python train.py --n_layer=15 --d_model=384 --n_experts=64 --experts_per_token=8 --d_expert=32 --d_shared_expert=128 --activation="geglu" --moe_layers=[1, 2, 3, 4, 5, 6, 7, 8, 9, 10, 11, 12, 13, 14] --router_score="softmax" --normalize_top_k=false --routed_scale=1.0 --balance_loss=0.00636 --balance_bias=false --router_cosine_scale=14.0 --shared_expert_gate=true --init_std_router=0.0128 --lr_router=0.000675 --vocab_size=16384 --norm="rmsnorm" --norm_eps=1e-06 --tie_embeddings=false --optimizer="soap_variant" --lr=0.00153 --beta1=0.95 --beta2=0.95 --grad_clip=2.0 --batch_tokens=32768 --seq_len=1024 --train_tokens=394000000 --steps=12024 --dataset="wikipedia_en"
Below are experts of layer 9 (counted from 0) of a mixture-of-experts language model. Rows are named router (the router's row for the expert), gate (a neuron's input weights, with its number), up (a neuron's input weights, with its number) and show model dimensions 0-63. Each number is 500 + 50 x the weight over its row's rms, rounded and kept within 0 to 999. Numbers have three digits each.
After each expert's rows: "comes after" lists some tokens at least twice as common just before its tokens as in all text. This comes from a sample of Wikipedia text that the model never trained on. Tokens count by the router's weight.

# expert 8
router:529425423544573591458483464520469560470547471472602453628455511326577433479457462543414524524533486524472539509512511533532424482449464572541498550587471512526472446547562521576523529474469423
gate0:489452447498533469473527577474480502458502534558489443479494645477484445507584606511505527541486526496487456509448490519539544394540553520468464518485553552520503472537595549558539597552468473
up0:506489529519579485502495604489495511496528554554454464494451634492483426506588572525487533535472460498476486530475505503555501389557567557483479531469523572498487519512609551517586576508490457
gate1:545530592493454541498527442486455564490514432487442491450485496493457481550506467519414496526535526533471506533530435502408454550470460574347553451487536524516495456456489550506444484380476427
up1:614516543533441596448564472539476558456490476528420549446437575544595480630438429513451529529492612470504526499597405478417546548450451624440483486470524538531433475500516561517502400427514477
gate2:545443463459534591463563453528475508475484404609495540520556515463565400430474501494479395404444550526437485504563444484555484542527462502498484491507503455417610485510455460467500462444453477
up2:575467451480540499478574423549531500520514408536511502481536539467566464498577448488487493435430564513472489533572458518483505485520417501507433549542490442409551509519528513425455422506460466
gate3:486522478537472545459527554445470443472422569522478462525448502400508502513532499408460502493516537509498500480536535394520429550519434553532491490498551540453569516412448550472467614453495477
up3:539481512450486594469460583473476463479384535431562432527498470424568542526621463454486422435472557567447504447510546424445411517607473507493465519509535546483511508544499532485528551472497453
gate4:510533431601418521562517470554506468519510511489508433441489482496533482553528583552467512499536634487468477559472429465544546514481482498474503495539441569485498508493437470500470583492570575
up4:489430439506561444491447478520508561473512515474546585594484623508574449557351472521488520487451477524504501490520505425541448464496506506494426518492542435553564485424408473467512533505481547
gate5:565490481467471513489499516545485432542489456539538622544533564538447408463490470460451481482561634423475520503577492543642585488525523497513553483548547461512488480446538401590431466410430486
up5:454535592528495536536524523460518517435471575432416347444474450488581547545566547522507537506519458548472448494460531543357461543472505531463508570455427534464492530518442557438588486580581503
gate6:466496579577448519476477452545343511459484554512480418519541461574526587540418488490532463554534466512438483494569498523575536471522556493435512501594462538485412455520512538579496517488464445
up6:467484463513476508489475474522580445505467425469554564523546491473531459508519444586487546435392511512663572435441517455422493475535446506443430431492528430553510532540478500429436582532540492
comes after: " is", ",", " was", ".", " as", " in"

# expert 6
router:492486426605443436516466455505508459556470460503432467472514539494376458574549408462572604491536486488531500407511509563474519541522439411488436385546441493506388555520476452509543428532473366
gate0:488584477567466546481554422514334462575457412542471489441503543488506490565520484521558508529549502515406499512527490428487473535472504541599489391499485495405499464505632505480502508451577560
up0:555631508500522483441506573469464545464550470550505457522505384443465470493462524485544553494476478546457410518497659520486429547511480530537506399486458502503531492498598462473446563449465480
gate1:532484536445559504572476585496441389540442536580439653597446472500574432489538515491518456493548531446505502493526556503534472501441438366510552444511371527506527551476568472494411435576446499
up1:518532465457499539501508490471458435561439521499457559533446471554487414448507571541529536479683466473485496533499473422544479475523392372533551521458410555480512504518585472467438421540396560
gate2:530475576492421518565528570513537551519407495529404451440420560551485525482580454508501535559526562515533470555456430529569461501513518577462562537492429458487386458518522432455491587452443443
up2:479543472470468476471450476523427453489497598625397520541491498492513524575573507519483492498530475527514528490528492497499546505545427622385538485555544513548538453505452582513563458509510519
gate3:563474422472539484509522568473377484459471427538497478524461426551450606625538547528517530390513481455488406490489546569536440580530501568505504544505558549418404511479443544497488543519474442
up3:450507582514542545535448349538606515501478582450537487446554539456495467356445487528440472553497541528484546464578429433476582464457460428462493485491449443594610461464469446461456497513550542
gate4:444448549576571494509500454460492534399401505441565522539566506542556542546492576482600522466457549543560507455526565481570593513440471463423504498505410434380467467541469455548529489483462482
up4:593439510447416480475477497508564415495490500435545529434510518576461539457568434563429508487451475491503545525497473475410404518488539465529522512493435607533495440549548485496496525474496575
gate5:589498477575490505532532493410430476549408519495543470501510537510490577576446503437481585521493577504548540540596495470422520486533535480434442427614537508556510484516542554382462410442580461
up5:488464497453495524506539469552514527445577520505536585538538463520534371476603452619583403451487390462461466543476469494550497582503458492572503605468440405494491476503463512637536552549444594
gate6:477473467470498597425507528467571412514479477525492430449459508509498493509482525470483536434493437524569475497485477533531475485551503451473421507514526442514512425455512548464535517549412514
up6:577484550551486462551538502467444517529559554454497515589506462506445457510543465481511419544497538527419522536545467442470457553432505515522527606515516476462441496552453486536462480467532520
comes after: " at", " in", " the", " of", " during", " for"

# expert 26
router:508523463448578613560516406432454594562497505565490530534514442503467564541485580576374521529502460454478519473429489460516543390437473374546515575472498548447590465521530565562515562514478514
gate0:491524433428534461498438495505499450540494458509576396496470498544501422476519468505426562555570583385512550452518492506460536558447548553478400469479421537557566556488473507525476438511490510
up0:538486543547515582487535542453424513432519521533511590509449530454534577452476490503587499445503527568645442548551478591420477445462494485410525482439474474454494471438503447445447476493468528
gate1:508539513480588496468553420512517448451533540511490556552441572543490542467557495575467397455524552569432466483584463530499540472363523459531461534509468494445486542485505489474580533479489525
up1:508524463546528498470600473464528535555503504470504513428467508538484588446531501495476539464467501547462551512526540562477392491514562488571571413462630502450478541464530535524482496490505533
gate2:593458491489510517458547474513547520519567575490476520564550547392525477428541601494451516516512518486563463469432465590496566570451462467547562454579546475395556555512465483610408462424579387
up2:570488438502554536458496522562500537559473502391517588531580431565514538506472557433470528436527484500490490488482507488490537458395479524530500523516548498483548561627464515561387492454497424
gate3:526484458472447620424451439540471385468530520447527406447459538474452444517493532441424489534479648564528442470533428546531502627511525562522474473434435544434446555473546531451482448500547488
up3:497491514522546678458476453520486578443593514446563580493506531541462528473514449447416444525515488512438487453454458555543425503514520460574485545477622517455491530506511583483539504560455600
gate4:536520499490519513535404502434403474514466458459542591587700482540518522542498486505483514554627519451489446515523426373398480509435455457487411585493420419550439495469529397503532525504506510
up4:457450430483482442554473480485571474520482553478455545392523528511550485485491520480517504492464500488459475547535542489503506465507537517477497526475532469561460521486593561518552532529496569
gate5:510488444491531455474507470415548580622490504431567537521509449508420513421543589452463564579595541520529493505511558427528578521539443480508531466533529411463507395525558424565402432452509471
up5:580571579516475522442528458423433510420526468421445494415536448515443423531622583437495418447439498532543516448494549505476552568523527532521507483533555490552483463480573515521424478493480582
gate6:493512514463528448486552487546537534637478471485507439499528475537478505538451483530569430555418544490443472464498431499476558448546582411520440463516498515600479501466466530447477467449519395
up6:502457496510611488484563453548448519643509468434489449579534492480472501495409445453515426571461566520482478475478427504465490446512539462512476507561473570525474459442484507517519532426484420
comes after: " |", "-", " by", ":", " G", " USA"

# expert 9
router:654559501493518512513503502514460577504488497475632464558473479412484407444490536555523450546510530551501576469527509514625446512591405592495469483550420466457529421414573480441515551415468432
gate0:578574478499630423448468508605512437494525540543482495541493549496466431474553495485512444510505506531475482413546454521486516497477501481512526547500485504391428495555467439408466454587576507
up0:514415506539531417503568553517444532519543516527424416525525469479496522483564528516542543466523552530503532532490470547473468513495489518524435407577574463523476610446470573576608425482466585
gate1:523491457539550469560529429512402550442526548528496481444544526411544462466468467435399571500572552443415478516484522443438532463458556579448445533594517544470550492457499491456568457603534470
up1:549502545495470559504582491536465560522409524566556482586549462576539496543541429512541548537451496631522490477466465471501593489482465420391449469513478469586426510533509444512507580548492488
gate2:479528500544525523521469480518524468560503485439493600434526423421511481431425570564508528457466490529508494459499434473523444532513516414539449485507499467462602498489485448533414529438503530
up2:500558474484497456516444530514494459526482470502481440530551542500577572447602409442475535542552536425552531520529439494503520499576515576568606463530574430538471472438527423498579438473602530
gate3:444597436489570476402478529564474547603541514521540497489455533416470543520442525466505501525455462587585554474620470484451560495512513552466424453578569448581456449648487521563511492505495380
up3:527422554512445488562520537429501457488539523480457492493595530648579441539546490471426498520532490487425408562427537476545473518500484408519526472416468556484598532412467507432513548469504626
gate4:519429464513498531516494410551468436495459482526501607464445536502494510470469516531427525543450547533529475513569451516465525476457537523441541443560515410496463551475430427576492565486468448
up4:545541506544513540539499577514483574464545447447527501495504481577511418547519433449537473500502399524501490459461528556508546469499465441444557586513488557472496559539534478477556473519581500
gate5:474560555495498478431511522485598409362464573449484530449484618471489520447550491569608501512470486530467457447534526491488479606541475555561495483507492478527505538411547474445534520472526495
up5:561428403440483545534530458532386555577483484529513474505537368597529502486488571443421500488517510486530461455472491417530529442461510523510471582504530463522467514545493445520487523549494538
gate6:595529522505480547530489493410508409536482378538536556466475529510484511517481531403592470488512501471452593453521501538487517434421572567599462499464511520589499492433438520443484539565424539
up6:421451434535529448435530510540583606514521601477495448553557465554504504541499462552394527514495474528510431587504520434480451529594410415385556518545489427453485539568528465555526481441566504
comes after: " (", "0", "2", "1", "7", "6"

# expert 14
router:443614407555534487475615468417524588565433546471463439450460450536534370503441537444498501468526472526459443548468571436481584406560468474523571617485536402512510492593509547498514512459510572
gate0:515557540433450533448540531503488444569481526344496481427535478483516443442516535447596461537588578438487518484496594453524500568571422504477513561480546478467625428561558472536492517490432522
up0:541572564440486541474542490525501495581523484407494502456634441432517412424438508454587466545543543536513586454568594532548517576489552557509474563486542506491573440531538480531542460464438545
gate1:549530555546470462442519438505550497505465468539509534557437413619505492524439524495456491498519532539448515430408545423511484365480567447575535474515459474541410414464515484527500592588497552
up1:538432465452476531554514530444475526474563448589471449437594473400472603510512541515520484506501433442586477568512475481527498588515415493502494490469528518436589523556544569468540483509526404
gate2:482501566531461522474433534524493449497529534472449451542549587553583600462495545490408552508510493532483464501421543493440455536596541478509476458458485536493495475522374443481554484552374511
up2:441492508539402496464464483534531478495517447510450463500484577555563623455459532444501498502515417473536448465409540504470508590585536489387512465535507532445461455474454483440529519442411507
gate3:423541514388523509501407525539518503493464454514499416530425463465464405557531522501483570536553571459570372450468570470526541466545423419473570508502543498451491498478508554498481558543584485
up3:517511555432544434519476532511543432493534432519508538515553519537495479529550481481499497553453498507461489518473436500550533466485475476545468510439524467579494489450509482596452629531527552
gate4:415567499448614556559396427520519543484524593452370510568468497505520467426399445547463505586431518515460528435516511499572491483526503384624490463518569495536591533506571645472521504513473514
up4:599483438579415467444603534511504531497491486612590473456540467602514536506601525491517480407539477550527507588495523558410512568539438566391505544560490548448466381469391441486490465479447477
gate5:540468517627534511473487496532490483429485508383525457522485477576491553618544474480521558423470536482494483493449465516471596478493517491558572479485457483433604411458588523480582541455529419
up5:458546542423377467511509474461548472543547506567489546544588500482437474413577630421497401506544458513464470435429515595459415492457453441476481463497546461526525597557429529552533513519490495
gate6:464598492447519462583508525469456512425470523633483549504527478623370592402547452456527432475545492500449486603470500540448494511517499425566475577460567521470484546510468527517464469453549444
up6:398534413444578500510520472501523504458517506563494458499463472552417545514533375415518455471520423537441534547548463490477489508512591494643466526402483502410465457491564465480547451487496506
comes after: " |", " ", "|", " |\n", "3", "\n"

# expert 2
router:444505531543502549462412541448437496499455562579540538582430518562438498504532511462485611526530539470552522493523464464513579535460562446419528550411445580563531461508503504532535484484518481
gate0:484466494500597508533489410550442369464458446417529532539512566478407440447470496469561594565577553546505496521366492530468480449475418436502585548501567466538465526499410503549520424434484509
up0:508498490502501421398462488583495491509475586422549526461397528467485501552535496429435584544632537499521482520490489469507516510512529544536581470571569399400535458578427570533423482596419545
gate1:492536584487511529520601424568498542557469458456585408489527521476569583490479548588468479548505485576532572469541470624613602544481523482517468497501541535550436534458476521497512471507504469
up1:533521388443543538533471507419517533457413495523510544487516489463517494480548484536463445464399559587511418548481435529402476481485587491478541460513461547421424461496498497487559416440501529
gate2:481470460542539518498564434497489640537531494491477495530506459518464462448513565591421441505521470516552537540511449487582512417566484426560568459492518459420550545505541517607465546488468521
up2:550475483530462501549492469493382503560479543518488463490463451507449486622489543427469571533503467540584475518547368485427504447538431413522515412550540535486503417496475465514478567560523397
gate3:470572530452549497513489533516486448538511573489461490427488567475476486523557443503484482507496559498454439472452511432579537544488535492531546449488467496480545402434470429522353569535530498
up3:457571437525435480495521493543553460481507620510521513493561517562520447448509445484486557420568509477447435475510486299513449536570433437464535534546415521401546526512440502521470524463519485
gate4:512413531565520431581496471601468511551479479434496507571517575478456499372492547466506466555611516429542539446466453404579476504480443392547468462523483468453496556473422498528643521483526478
up4:455486507460468541495605498431464477518432475551465529506535506540521529574564481484491568399453485516435474533592524661481462468541536547534523611564523541497577425554468491558400546470441544
gate5:471440493412448554522402592648452545401477489483530557538577484520466518592492575465586479444450531523478559510435531527482442482446613496553488505435471505515429547457502555529528522519607484
up5:508576522551562482517470457460521558514497506596438419490412526474595555526542434530499485496488463478546555524575519575537558527567473477446489442535492483553466457521415519413507540422432532
gate6:498474455454582523528507575520441452448498444512522438494421463568473550535585582483612560566528548541494457549495478496412569410586512560514518585407460511512449473652503512507520484478499427
up6:474434548518564562495503477496468522499523556426608570451525523515441491467555597449541424527450486416536375509425540493540477517521505450518458484487473471504532383582473532497443491479534450
comes after: " the", " of", " in", " and", ":", " ("

# expert 41
router:474533533467523467537568458421387597499510510576554443452467420526508444514486593513412460519445440519530505441481480497514478432539500373521487536413486496513596539518574525514566558477477483
gate0:453555577491552523514526475394423545518497486548548524527563498513509497536499410529484437523559599414496516540561438466433467471535476412536475566524537487458510559551538450468472504541525490
up0:569519511492492552486474484409469471488391455490500551528503460460429474512534588398441505490557472484593418590523536570454502532550498545462388558515491537553450468458526466564506510495496490
gate1:430500490570522551533456492543505537472607532483438474544536483434572489461485438392460484535493461509554582545520487658472568523493536549481497452424500466457490458463444458464439566505477554
up1:440485429554520522544492488518519549527639527453458439515493471420600531477508427429480448541515474517563507517543500652486608576485495514527513510419504447482493446470473466391440553521534496
gate2:456473444386480564468395438549345439509471432540482503501495508460435623548538507484473529570538630481567535481540477546413508519506469449514509545478559467498538500424562554565541465568506460
up2:467491470538456440475505568476505437568478504532457458495450472473561437509532495425482491387485514511496424535516476587515462652561513512437472475581381503532477618490534393432477442481530489
gate3:513525553469520477535481523514443553496524431477551509611490567495477454557489548523473464569504454492482462456469512461592505521525590522569507575550557495443461417579547431481473583520478485
up3:523470459482458472467539427495549460534464570519489448421496478450575498479449487453547500489528465524512499563495470583462523524475423501410484504455491511544543547417444570518513430455524473
gate4:554494498488560475492504503517561572495458556457407500543532530497593440443455515460465471565573484484523521564505380484456390566500437502402497551474533501576481566459476486466445589548499564
up4:415471457547454546472520483509434477484547452559591493486446501432371568507595529558567539486449481461464472428470652465560628494513520496605495439508468525454502489565512474478530435481514446
gate5:466478502360562474505483513511521503580517429489476558602593472646545421517461545436457539505559553526498517532490505537469522463482505567372477423591431547521546410465439438527422544575520442
up5:548488617406476516465473581587455505510475541544527546516581454587480511544435465489504437492475490543443497565386598527623499457463514523510502356561402515532525584547465490553473575521573405
gate6:493430466506523445450510543550417468440455502487554446508569482472532513546625416544467516547580488478543526587551458587480517547525475496516556441479488560447482474539515445626476412515501470
up6:550449460529517507387479606476402514512457426525588494486486532504458417543481408434472510502502534474490490582568491510477478459520559509513617505532442572365504545553457450580396473521492494
comes after: " |", ".", ",", "-", " by", " \""

# expert 27
router:561543463478478518563497525423541514468524545477443465587434576441444473446592601528555534480478464473513541530472633550507553521540457573556441518521489412504517485604574521501524517444428564
gate0:546562436422516582567565560525509456480491518448451401594535470411429551478488480480454454529551562461512543511550409394520375524548456539437525545572494503555579481495562557369418506506424547
up0:522473464417542528500482583463510443436566476533485536483500462440542460495515535614509552569603473483480491536482408437530578433535513464500558400450533493483505437411499449490574435418366543
gate1:541393533518554474424497449506554469480567485503555514538510535505513542484516520489433533453522457386562551556536479574527494546517622415515546499598605539515369565486444495486468559493528514
up1:549382513522556503391531426464488447486571520474573502575528544512594574521530521500423502470487414405560507506482474588506501499504626439549519464553590499489381519463470438513463561485506485
gate2:482528498460452469451446528471495522441528534506578434444483576569444481580529573561448409570509512457468460486526463490461423501483474492524440550363541371531569572613504503554501465509536456
up2:440471461489569545515405537499462593441487526558536511522540630554492407506507497514454485538472498508557502490516496445423506490530457555505491525445483470494426555478428516468466503616494587
gate3:513578473442452461467505627511517497527454540475461487482515564556575541452442434507483531500477521590481521523488588612507524548460508448562547476483522472483533446565570532556533551453472509
up3:546520512564508512470437594518528478530535517493488511450528489536449490502468524466505537521365509550490478518481487463510538531489450483578626528489492344450485440491434499572527521429498470
gate4:517514543440434543533491545486475549639413449499406457444399577366412462545525581475451548498530579484422506605622416460495461529582555527521482477454491437587468582491508514501514392487548505
up4:542623531511556541387616486495496510522486540511555475440395464480521492477506551478532488493398561518489478620534478358474438533527608519580508516442461424558450529633451492569494495454635548
gate5:481529508427550491604487524409442556506503495513443413462571505545442409503561548571621506461461460527466496494447503518455513519518440508563524464519438467492526499543611575390461422553602473
up5:446492403606417463432477486545571508444431542502557586541414502458473548465526556498443523472493575556489466619542552484513462459501561519520493502520508530519444533466542455576522454454490503
gate6:467402416408462472520506466453535535588460443491473521522592497412557446554493477444571520428525523469412436483506545491472524491477480483384456590503447567505445474549462521570476555516499417
up6:492474509435435515482524442532480568596424511551458530506524486430543449524475476444548531435516534497452529430496479503521504548560424532388465587525467591496509481522385488539423576513517464
comes after: "0", ")", "%", "6", " —", "3"

# expert 17
router:473476516468448548512574514519438480491483503527516460613495509456468468471534439556412582377497648533395494523592545492499420482524503516515498473582476530499604458537461449527511509541385478
gate0:563489397485488506475526547489424454522465507516573551496423516473434544563539444483595438557459496464497573494486508493543444571392573480556498458451433520529445573507468439496508547423578542
up0:512465499506473535637437521586413510492477569467462539555457470432463496506512438451465547543503502521524644445518453492430429502465520507495501562484449535499506550474514528403420526547548532
gate1:493463465425481390571486540561515448497467439523535434442492480568476580417516495484454535473521441556509480549523496493585475568549345603457519512514518462506501495419472543511462475560471440
up1:438518541500479432549488543491494547456521450545461536507488481434483444488519512486477577419458511582420539519472505449533500534488504493474498475613495469468507512612435405433420530567589470
gate2:510489529426486499448449550462547406585472518517477436451419526484531540526464457410457589515435539471474578460423521481504515482486549477505486539500489574517505505375470501511451421526537468
up2:419520407537524511514531455471420639480561505514498556609479522562514548463535509518448547511524494435539439564532520506485521407536427459499557537538498460483444546532457495415555587508412535
gate3:537443535432542488467490567573427453544559477457504382510461504467523445493471542519529505395463396506566502587508465480436520539406421570417432516615490533546590564457476455504459494534554400
up3:497634501559480536529535482452459532498582548481592536531465496440456415503519527519473542561482527498474470509531585571416457467465598445486498465438576472481376479487469499529458474538548520
gate4:532489477488470460509534539491581472430565500538525548426455538505515513514483379417359602413558552487459526560470515506562423401550517604498433537549531489434514451594481571474521488503490528
up4:515590408624512510480513526472479562486558497509497527472419431534432568525509485517372501429447645438488473493425544447531560452513492574546488527550469494505451493566431567557477539457434513
gate5:430441415582572550539509524566535524591437483542557448562503466572540506464563425558363473464456486477584475558466462509544510453498624409506455509508488441526398513533453561485441488553484475
up5:446500492551493489441503520539501571580488531536431513566545559525489505544473422537485413432515505538491371568423490449511549494482591433474532486465505590491411577529551532500444508560562549
gate6:492514463483511538557567424472490507537576502386522451485471603574458511449459520446511490538507581471452495548440448569530495611524572527527495463423519479489443474578494501477504482445530490
up6:573502473598454508457389521566521428446434532646553488454588491508476406501467459474493373470427457434489527467580519517514499478509392545443476529410436529500502512511536496469426407449481552
comes after: "1", "9", " ", "0", "2", " ("

# expert 54
router:484566550519479557500589544451461494517497558441568472533541535562509402452469485519432538531461584527441531436507524512548446483523462679477474564514492438432418489574579429453508531458453488
gate0:577529594519507465534595416499509493476518453649463504562537451546444553514442492502551498481521476522534536450498482485474575522515541632500464516558528522504392550492528543501453538521567472
up0:574550597503489462468544444549579511514450468583508462546470504575505492443463452547536462469455424459571531436475500480516580514520458597465492541464550523463459538489522534504495652552589463
gate1:522492420463529466550425358582491460426563431586540441413433582484439543498507558453443451510548454473505525500568458595505435534469492546429479530561486544585502526458506459615491521486441508
up1:472431542583464551362595570453426492465408505516480580558538493466553528574526522513492556454483530526499445468514493493506527453498539429508467436522429446541545518510479576377544480533494507
gate2:491487480420534406466453520505439498434541475451448495471503509492558580485516500500473548512419487537520434419501502560492560515509602526484471479459546471496458607569455524415541482476464453
up2:459552551566546571524538505498529499572498508561521551497511461526555446523496491500535358480527468522534538574567504434505413468487422496499434500508466489512516406503571476594489533586576579
gate3:504526552401546527406430532537489568454474474627498495533504440519494444394490549518470494437490455547479470492462528401470486516475480560407490487508526462516559473579518457548518436621483532
up3:482579526542393511597544445391626470507518604454484537418421523515507476564498494586516552518503594430519515418498580587467540460450487383505558535469548550547453552413524553471443563456441448
gate4:534546444527502517390501486517439498530510539500534506424512526501528505586487508520565461511502403547469551450544494614514353519514609564527400560481454564558476537500460540581510482499571540
up4:488429508531525536604493516529579510435485491490471514579480472560481513392450503528536603470510604486524516536464508432532660472466426395459580443488593452422499477557546491452514519515448477
gate5:535495557582474415515558438538499470557507468501452502452519392449495461508427528514477458540519462545542489464408511430517520412456449510513601518511478409517410460528467430472485451532473544
up5:477537547560483493447513334504533584472471499548372566567484482485477476400518536485493461389501481547376437469480552511511503456448520500528593552482517439468460428454429523606519531490525598
gate6:538474419469526497498438450532501547509494476519472514503423495486555373515530541580526556527470470417540450499494507539458593581434595492568468545519436484427461456537561498469530476372494470
up6:476429540512437531498517497445484496454535533528445462463500540499442619585416525409549614493536487476472550422457578538392528508508526402502466505626447487465414541472534623505546510565538501
comes after: " ", " |", "1", "2", "3", "4"

# expert 19
router:605577491578580618448507414522495464547474501467460498395558441517504482576551469547486505537554543546507459485581467467510564521442479461472503594446382538471410493465540446500487491528537479
gate0:441528576535552581473551529549545530550561354449511523528485463435577483458532570504420522502579480551536509487643548506452406523540533548417466613494476441544492447467591467509516556524482504
up0:542533588524539518566451480485553553549538471514455481514532503515613484565559552476501481459523533555462451536542536518530557544532492554496505499527423383503540452523589471503442492527558558
gate1:458508523451530480500487532451483485608555535517626467524498516507403447508514553466460583539536525530468476502555542440510598545499521527452531446500508423574532431484452407608518478496389548
up1:474492464439475492556518459588474437462492589486574533542478511426451433449554474458495567482509557447541564437595421498556581418417519555472409428566547502569520463564487476585582488500426545
gate2:484473528498532480511482516450565498543457457475579495499593487534463491519508567406456524469564474493485516494433376552517518444510597535438515464534405502517531497499549522529460437515530476
up2:467620481424476443536420504483580524534527421594505498517517402418494412519445535509433447550552498508492521487516506460543560386516511486512460445582457454468482525484580558464549594523476492
gate3:501613501541570432473533401454532552469501503517531446481424546467523440509483564504439515577447525565438482437501426495544543520482395470471557467475575477507471586503537521514478567375466479
up3:492542497513481570505451480419467604466468424540454485620434562464490450478495487512466484471509454515428553408505435560469532536423451545549493534555518560481459545501502432390464508526492461
gate4:576528480450454552527549504437460560555440383425450553468534497472479471504433489527562491475468554436500515509486506467495585498559441507552400426431373504589455527518534491509466473549524502
up4:571568558445513545523574476446479533606426395437497526499547456542498488449432409486570499495494562510483532482566520547549526513563465456546404499483437497574474576545575546523461529530491531
gate5:511582505522464472528623533416497433503423490568457502483466456476582455490517435463518477547434568566521513542476457539543495549481557590585503462501412602418592524417516472508472493359406476
up5:526567527518519406468396477547444573497518550607612508471429502505555475592493490463557577535556562518477460599592588430510528520444475489403453565425518537523534512604490513543497568494518450
gate6:568555436606523488513513443482543491508478447469475505456492469549504484477455507504466452521557596459500516449460557540528470601586478458561549500422586610486525627539555557616484559499574450
up6:546495497464570554521601412544491543549541550500534470563493485477477453352442377488523489587406525516474569424594499450535426508475417515472380505540491342485502369468363494487532438534465559
comes after: "-", " of", "\n\n", "\n", " on", ".\n\n"

# expert 47
router:493584427475585512478503485535446515534468445523525496570474516420439490501428400515489455484486476490526590502539458551454502513557455441498421467643528453494482515479504416526539582443409452
gate0:490479466466472419442509534527493551450536418573484420498509474523426550437535441537492433426560497534506446570500510475469474527498502571464494500461457419493520581415372538511467532456512604
up0:552518530455495595655516474536501466532459553552502589464532552531513479502527517507525540591458515401461504548565416421552547512546525437606527487513508544558527424567552516473519531572526366
gate1:518467552397518536403391605475447503584497449506408375529439455442513503420516568548548491461516488602460457439478470465557457433533455520374515474522483549510534546433519432477472430505377459
up1:509562537522426456526493473428490514416534436472532580494402524429501505499511580534524469519537573527464542486521451493497495620492461595455527430473478480539573396508509560462566467489460509
gate2:423600491494497450550541455594522497428449519536555483503497531429494433530426509571588465579546652587509488548483539565518539553477499569507502481469413552500426490523481480519470496464557490
up2:525473549475466524536572511485435555531519471477312482453524496566587529490492475491476505459487478487515537447546517430489498477482492497482527452550593512557497522434569405517521419463465596
gate3:501463535521453441461718497580468390566554458444513460577450517532539437455474462490395485458523542427505538564521442415461484457398512544529523494491515519564481457548428396445470590475564450
up3:468522452478571594505343497406521583481531565476446539439563455456439584517519563550599518532483474600514464381477570566574520569592440475479471532521520478416515558446612608493508413528454512
gate4:501561572574544568494467467583565473548441603536448438561512542506450520538413526469501424437546438520499489455458571500620455400474433529501533455479545507501408528460470489526516558539559482
up4:480496408569590424477561411450540424552531557437492581478503478569456399468429475544482488498534499406438463507513503414549472539476427529510415470519410493481482491501438524466452531492534535
gate5:443520546545455487523457534512495437612469512389509414562474519454513497484497478519618512414602597587523413519532479436507512419471435475483573548483455428545523548510467483518488402455497515
up5:523447502569425518519505466495466457583512507481549501469490491443503501450600427506538464422538498567512527443512489439498566462502521560505464544472479470478574497531461465583477493500574500
gate6:509496516501476482478558462471567431430531429519602582537487483459450403445546483462518489408502490434527489484479463556520487496442489447488484513568487469484525546553508517531511452701499418
up6:456526582554505482579529552531475577535482591454427440492568530523522508459483505588633480600510500501401494499457573456512481479548432481506491568560516544552471464423437448496518492345518503
comes after: "2", "1", "0", "9", "6", "4"